{
  "router_score": "softmax",
  "routed_scale": 2.5,
  "balance_bias": false,
  "lr_router": 0.000966,
  "grad_clip": 1.0,
  "batch_tokens": 32768
}
Below are experts of layer 3 (counted from 0) of a mixture-of-experts language model. Rows are named gate (a neuron's input weights, with its number), up (a neuron's input weights, with its number) and show model dimensions 0-127. Each number is 500 + 25 x the weight over its row's rms, rounded and kept within 0 to 999. Numbers have three digits each.
Before each expert's rows: a language model's description of what the expert responds to. This comes from a sample of Wikipedia text that the model never trained on.

# expert 30
Description: Leading digits in prose
gate0:510487480513505486458460486487510508512492500488461488495482493498475504501496499499523459499516512511529512539480503507472505524527483501485534518503475477489504502537525514503464468472499543498503508444505527471522541538497529448489467470466514465508535478504485507514537510508569530487510550486531542480525512512500482528535476522465512474492496455489517551487519464493518500516440
up0:545511517504494522480485537499499471503490509529500484484510471526470544480496490524479502493469438473531477524524480466472492503507501501494480523470521541537498534506504515490511515500521510509543497482470480462537463483511517454503436502510498480513534491475495504504522474511460471527477495476505493486514514532506488552484511513541499471524462437547494479472511522507529493500512
gate1:472545548454484511522507462545479513528479514518480524499483530507508519430449472484495474515501512491507520498465524516471518491471520505523505517518518530476458519511487483533504483493492508542440488522498513488544504471485591488465470543481485507515453533466468462482533500479500479525506453489491520524474502466482503496448471506503464474502487507499472529517531485514521537508503
up1:524479534476425515486507486528535485461518488491503544513556513482480450464495576486491523572508507499467500479520516491478526530470526501452514523487522519499483471462501509450506473489480466493484507471494493476485470478516491495526476454489497527497473471482541485532538498484505489528533491517498476516509493545498535512490497485459512477452489481500512464477499524481498515456544
gate2:515509478491491468497506474492493512504477513478514498514478521523478525510486487512480452513476495498511466422497507490494485464507536516513500529469528529489534472508515462514513473531462483510511555492499513496511462504473470475552474476548509476521563473503500503524503517504531480502505516528510506486508458504497520477519450505469523479485514491513474494488458482539474494511549
up2:521487540492520478534499553521476477524500484463515479517512507496474475504486505498489504475488475508506504484552560511503479544527518543512488439513488520511502447485485497523523486537501463496453501498491497495459520531471546509477518499528536491517473508516532504498501544452469529519557528454534539523471548462522519539484465485493456523497467454525515509466518517439501495516464

# expert 19
Description: Surname middle pieces
gate0:497517471524545490482481489491499455514522502479499527489491485508471508488473568583538535481545492519469517470475503505508526505467488499499511530512465492529484489525510499495493474511454500501491454521524494458502542519485500541510493538486512520526507536470479513507493512531482496431494518521519514490458504461524516508536470517477483518457488522521490509493542515511523474519535
up0:465492496525536522520531532524432482483486528510499508465496501502493465509539535556500522518488490494524511475538532496461479482426478512522513489496482433502499448516529505506453496450527483500529486472529483492463516516519499486500519500501449529537471520500480498466509477498497514483543515553481460435502523501465499464520484499528488471476491508525493508485489506522501462499479
gate1:487474462497511523489510512516490489510499509449552552472507472451520488509499536506488456491515505473487535486519471489497511490494493506529501502500495479463488489518482490550501470510482491459537527525510515501523520533466529570575502467510493512483508531496491501456521468543499519473539475504481499532520522493474499501446529505512497492513515492506450559495496448472526480456509
up1:486508483508477504500475507548482480557487523517443504497495505512512517486519502531500477464495508492476509545491536459520514512527492517528528528473467486498513440485494505523487479473468487486484541465498494476513505517511522533487542494501487523510534515511512518538456499492525515514550546481509516485477483534521497500489545486520513472498492538496536501438513468526518484529474
gate2:524534488468520499461486501501478491509513536531529476505498479539541495476527507520486499480545508482519503549518500527513457483481511497474499472485478481524452480494507488492471495499479487504525521525498527515508485503518498491523527466457521512493545515475523513516505522485454506504532501481482506435504473520456501539512553520514469486472493483489526502536491565469521555466453
up2:487504479509524519532520469478489443481505519517543479523523454448528523504514484513493440497496444523522482507488528508514488513472470531529490498450507512502518474478497489481488490497523491550495444494497525545457494490523485464449483497542473487486499481522524549469476502438475481523487484499483496483490501415492510497507497496510490480501469541508493472477509523508491493527490

# expert 14
Description: Biography subject verbs
gate0:519452502533479540520485460479465547511491474526497512529488442486518500539515519500473501510492486483473514519477521534500551460535504526475535505499512477530538508469487498516523487507473528498492513472489436557507537485501472532487485499478502500521518522507521506489487526500480536520502480545516489518505505468495498486515462538480499491512506528492499463506513514532519472515514
up0:463495525480521477525507465512472502465516533513488514519477487536480524534488483488499444499506506500484501532527530496508498447529496506543542442512510501499492515527546489518479507496552477496501492483475505507474441473499503510496487473509547435507465516478434497564552480523536503498511509513488472512525554536480530485526532466508516520548503515481446483501510503520490507519465
gate1:511479512475521503476543484471514510479505501462476507541532465489512545438502495502483499538472542553502517514520511497490493510501496474495482522501514440500528502556475544486488504522509510441550485496495466516517563468528520485528513493550490550481486477526502451469499496474533529507530467496501480516471482467514539467488472503494516508489474477453542463481528477505514477483483
up1:476523495542493519485550526501509487457437520491481477445518474482487472492534521456525482500533494523505490471503536477526476521514508515484484478497512474488549512521494500499484518535468491537514506517456556513532498461496471513481515522541482493442465517463538475491462512474487535501502473514482498488494530504514461525476510514499517503501498524522545470509507458495476495467535
gate2:515461501495504535455511487521502497438462487536481506501515514479526478491540501490516497507544549483472506523521559520480516540526489473531553485471520510518484484506491487517482550481502503500523475497478486503477524457459512519495480531520480516462510488504525524489505428520516530537532498545532481471461495558549484506509468519462498469543508472476456474492497511510532488494474
up2:517477501478523515507493545514510524483512483511506485517540496499475483516495510496469429536488494467485496508509512471497517468527480456494508532467500486552496492504527478468531458494523502525493475496489491501486486481511496494525504466478434471532498509500512523513471488457483479550472498470474444473525484470496496488460488502499489555475474462520481479558465481519529486512489

# expert 39
Description: Copula after subject
gate0:530505483498518480494508519530486503490477501486482506492485508528491490555488502537488474506486502557512471492450513534513467521500553505560537469476471511472487527483485503490490500511474510502486459503475503498553542483487498470504456491452553509504482527464509485524478516502480481523453480492470494499510472490486484480510509473519466496497512501456477494477490559505518518479545
up0:464464509519497496480495498479499472525513444517531468484522493478492446490522472508489487517501512519524499528511550485464489482483513505475488494501496460509514517495480484522495454559513481515485495477519474518500501494476496486538480529493492523524506443452506521530479422473480558538470499496440474542506502498488496484469499541467522504500486478508530540485503499490484524544485
gate1:495493493523509520452480520498518513460459498496503477487508498504501475473486495503473519569510527483504496525497510490471532460501441492516496468498529506503490495507467509512498516490485489533484542467470485490482475460505477524517550495491452468443478481464512482478523497541501498482496513509461447500476485530511491528486530521526531537554476491503473456513527509471537493466520
up1:525482547476538488493465525516482508502458472538493546507513518545506506511452501475501537507473457529497475494475554477484509509529512504494534538507479515509481516484541457481484460444513476506504521488570529456522508515492509485534493521485486479498455495514524505517530506511512504509506469490525473480467518523521488503502510481517509486563520507523483510526546512518516471531496
gate2:463439479509504490494483464429496528499452504482499527508539510512536508457491553489473553489488484474515501543523568506515482519488515492516479500499511508486573494475504513492475503475525524499486521497513519505525497505520497493469492496483513496551524497471471508492525529518521488546456492513498564536499522516458501539495509499511511504546485489445488486513486482501514485526477
up2:496496475507524500459492512528493507535499498467450522515518495519505484506506472466474516497511484489535471496482528458494476517518508463495490518525521449497430488496491577526436520464504499488523498511515510506505455496475515505458474492504458479497508511500503492520423503455515454505480492524518498505522496453497480486484458504516494473501492476554513536535494525493473504529513

# expert 26
Description: Given names
gate4:533532494461514506502499511537457500512555483494479514544517526471496510494535520470515458487546494509468503515460494470424480477477527508509523503532505496465523498508508514492495512527464492494499524485530505508502503451512463509498522483494558491485483486485478520528501508505512496502504507499480520475524517500477470503522460514525530473491501487509489507505482542516554468540472
up4:511552507527555505504500479548471504463528526456499537518487486513495499487541526496477464498493506461543468479555514481453474488495499444511480504468461523501487540521515485538452532528480509466457472465524483511488472479465491527500521479535517505512528500524494461501530505488504439524502494524478475497499510484481488483513495489565510477462542511504484468490449513508484487531511
gate5:520510509467505521529447543486520520538462485501503504491538512519474469501501469513506480519517505478508461539543546533474497484521519467540463512476511459458491517489476486525535502475490562491487509500465524529513452494456479462503506499534475521448541522548560489513483514449490486496483526527493523498483502510503524519513484479523492467514523507497512498515502517499472513482476
up5:514499498476525521533464507540530478518483512530559493502523480501518506500510447506500456529513508525477511481491461448457482463472500487501500473489534510490519473520463424494476529476511497504500528478487506512484494516426544485499501516472516517485502517495510489490514556489547496499505486480508485486545510495483564456534514497486482451523489547482496508473538498502499515485532
gate6:452478506490470524500495537451468518512472465492504508493503495551535511512514512515507488498537481468552519487520505501515501517500507558515483517502469483501517472554491510459500516459484468540517538509506467481531531443449520456531498500528470540504507488536555470480514515489503503527544479468457535483437489487531474480486531496521529483508464501501487515540515483499482520499521
up6:506504496528502514483518472487475522492479490518465498494491506516516547453487526512483480490477462515483489529532517533528483455453535502535539502531447545513518528531507486518455531490553490463487488478560486485510467492499512463506484478510492493524527497468477498467492543470447530481482500465488527502496490460510502494530446515524502539498506555529485520479521475476506493481501

# expert 60
Description: Digits in tables
gate0:509493513458473520503476488441507472519454463507538536513497492513512529488523520462503524482534468516514446495486521544529515530477533485497494507504528487500532508479509496555499513520503494525531500448488481501438517516520506504510516484491506488511495500489497494507500530498475522507496498453532511482455458471511507472484508508516473447537471496539514510478522471486506474504508
up0:490487520549526499524470512491465532540477466535490488456480496511492532503513520474484452539527486512460477441544522536519551482493496522493530509481521528514513494484528516518514482535491533514492514484494508515524530525500483517483475503464447483486471475457441486505542548453492502542497528480483502474487522490461535502521502442506469529512512531500509481460481499503535474502502
gate1:515531503489490495519536474474462484501430551464544462503498509490432508485456528482529510491489526486478459502493525538544484515504562501531510512474537514533494555520485488496520503481521485490514481513504536508520517444506485543513497456495470466473547466534532522510470519540472465480493497465481485460523476523486542502470495501485478484473493456492531481474504491480541494512465
up1:499500486497476489472456519500500455513559482541476446536506482497537498487509491492510451516476511527486504489495551521468507482471462495487451531443472476510478479490496482475487503501513491527506483480501495514481471512572532474510497527480510469508515473515495470491483544512500495470488505537441506527504480501506472497531540503511479491486469471501511490469511509537465513496435
gate2:484485515541483518522502549457478438498493531501454532478526518507500541542505469506512453496509488536511522486469474499509483493518517502481485475523506491490484498529478522455550509463545482559529548522498503507519500505488530507497526492474460525464480488507512539474486532505482502455493461476484495519505506473528514470485501518461525512521485530504486514526485495439524522500466
up2:524469488554528502491501521437501468471485507513517476454524532483532497522485502508538503524475493495479468480548452513534485508498465541499488525508464517526543510480550529460479501522525510545508480486501553496486491503502512495515493520481469479520489487483503542523497491489501505482566527508484474491479526483505505493485470505508462494521536491539535488520528528483511533488511

# expert 12
Description: South Asian name pieces
gate0:481548534440509507490505509511523529513501470559520491486487534487514523513470515515491506467494487461488497537526486477532503511470515481497463486496539494491501525486440543517494453494524545486517505455513474537484448520523515491431477500506514544513452506508483537526506508502566484509495530545499476450495508467461520554517455507480554522482478504528513509472468491468500481520464
up0:496511541474470463482498494534468531482506521523493544479479501448464466533524533506472542490454481539527523496510546504477521478532501525514486471487512523476466480521492477515502496541517479562483490516534469512481519517463485499517495501476540539516487505488502485481494536464489518493498516458542466541498512507539482523498478472493538561497535519469489530530517462509507518536493
gate1:472548460513522536537481439542479518504490473506506516528493499536520515521521470473565484532495503502546459517505503468503504486523482512525490528529502466491474496501507504521521471474441497506539531507519492502515500489506510505531475542525527498517477488473560528489458519498476544511512499479486555519506556448480482492487496491499525468480533514511499488505509525462546517503489
up1:479501495500509525502490515473498504486536494501440519491506510485459495468475489507484499506532496470516530510480540506511493523500513479525525496499465485499460493552478504506502479556534473485527522473500492550507481525520528472507526478480537494497489467507478474467516462470517539553467473518501524553532530451518497497470543514516506485473544464506492507439487468512515491521511
gate2:505519480458540481489515533512524486463520503481470549482466487499500528457524470471471499546539496499462465541510483482485550494466467505479528472528515527541505530516529507501484524529475533508522482536495489516476502503526469496542486514513442482501496512451538483446494485495539482490502497474445534501513509459547511494504487521544439525468487465496505528509519501505468473509516
up2:494554527531490507517543540495518542528515538508495461505521526493499523500490470512486490514510469485526506488538483505493492503472475508495465439503520495545489478469510497509482516522501478467512452498494469479507531518513538493510470542504492470462481556547501475516461513481500498563489509538496481473469466449541496477483526527437526482520507507496481465553493518522516512502515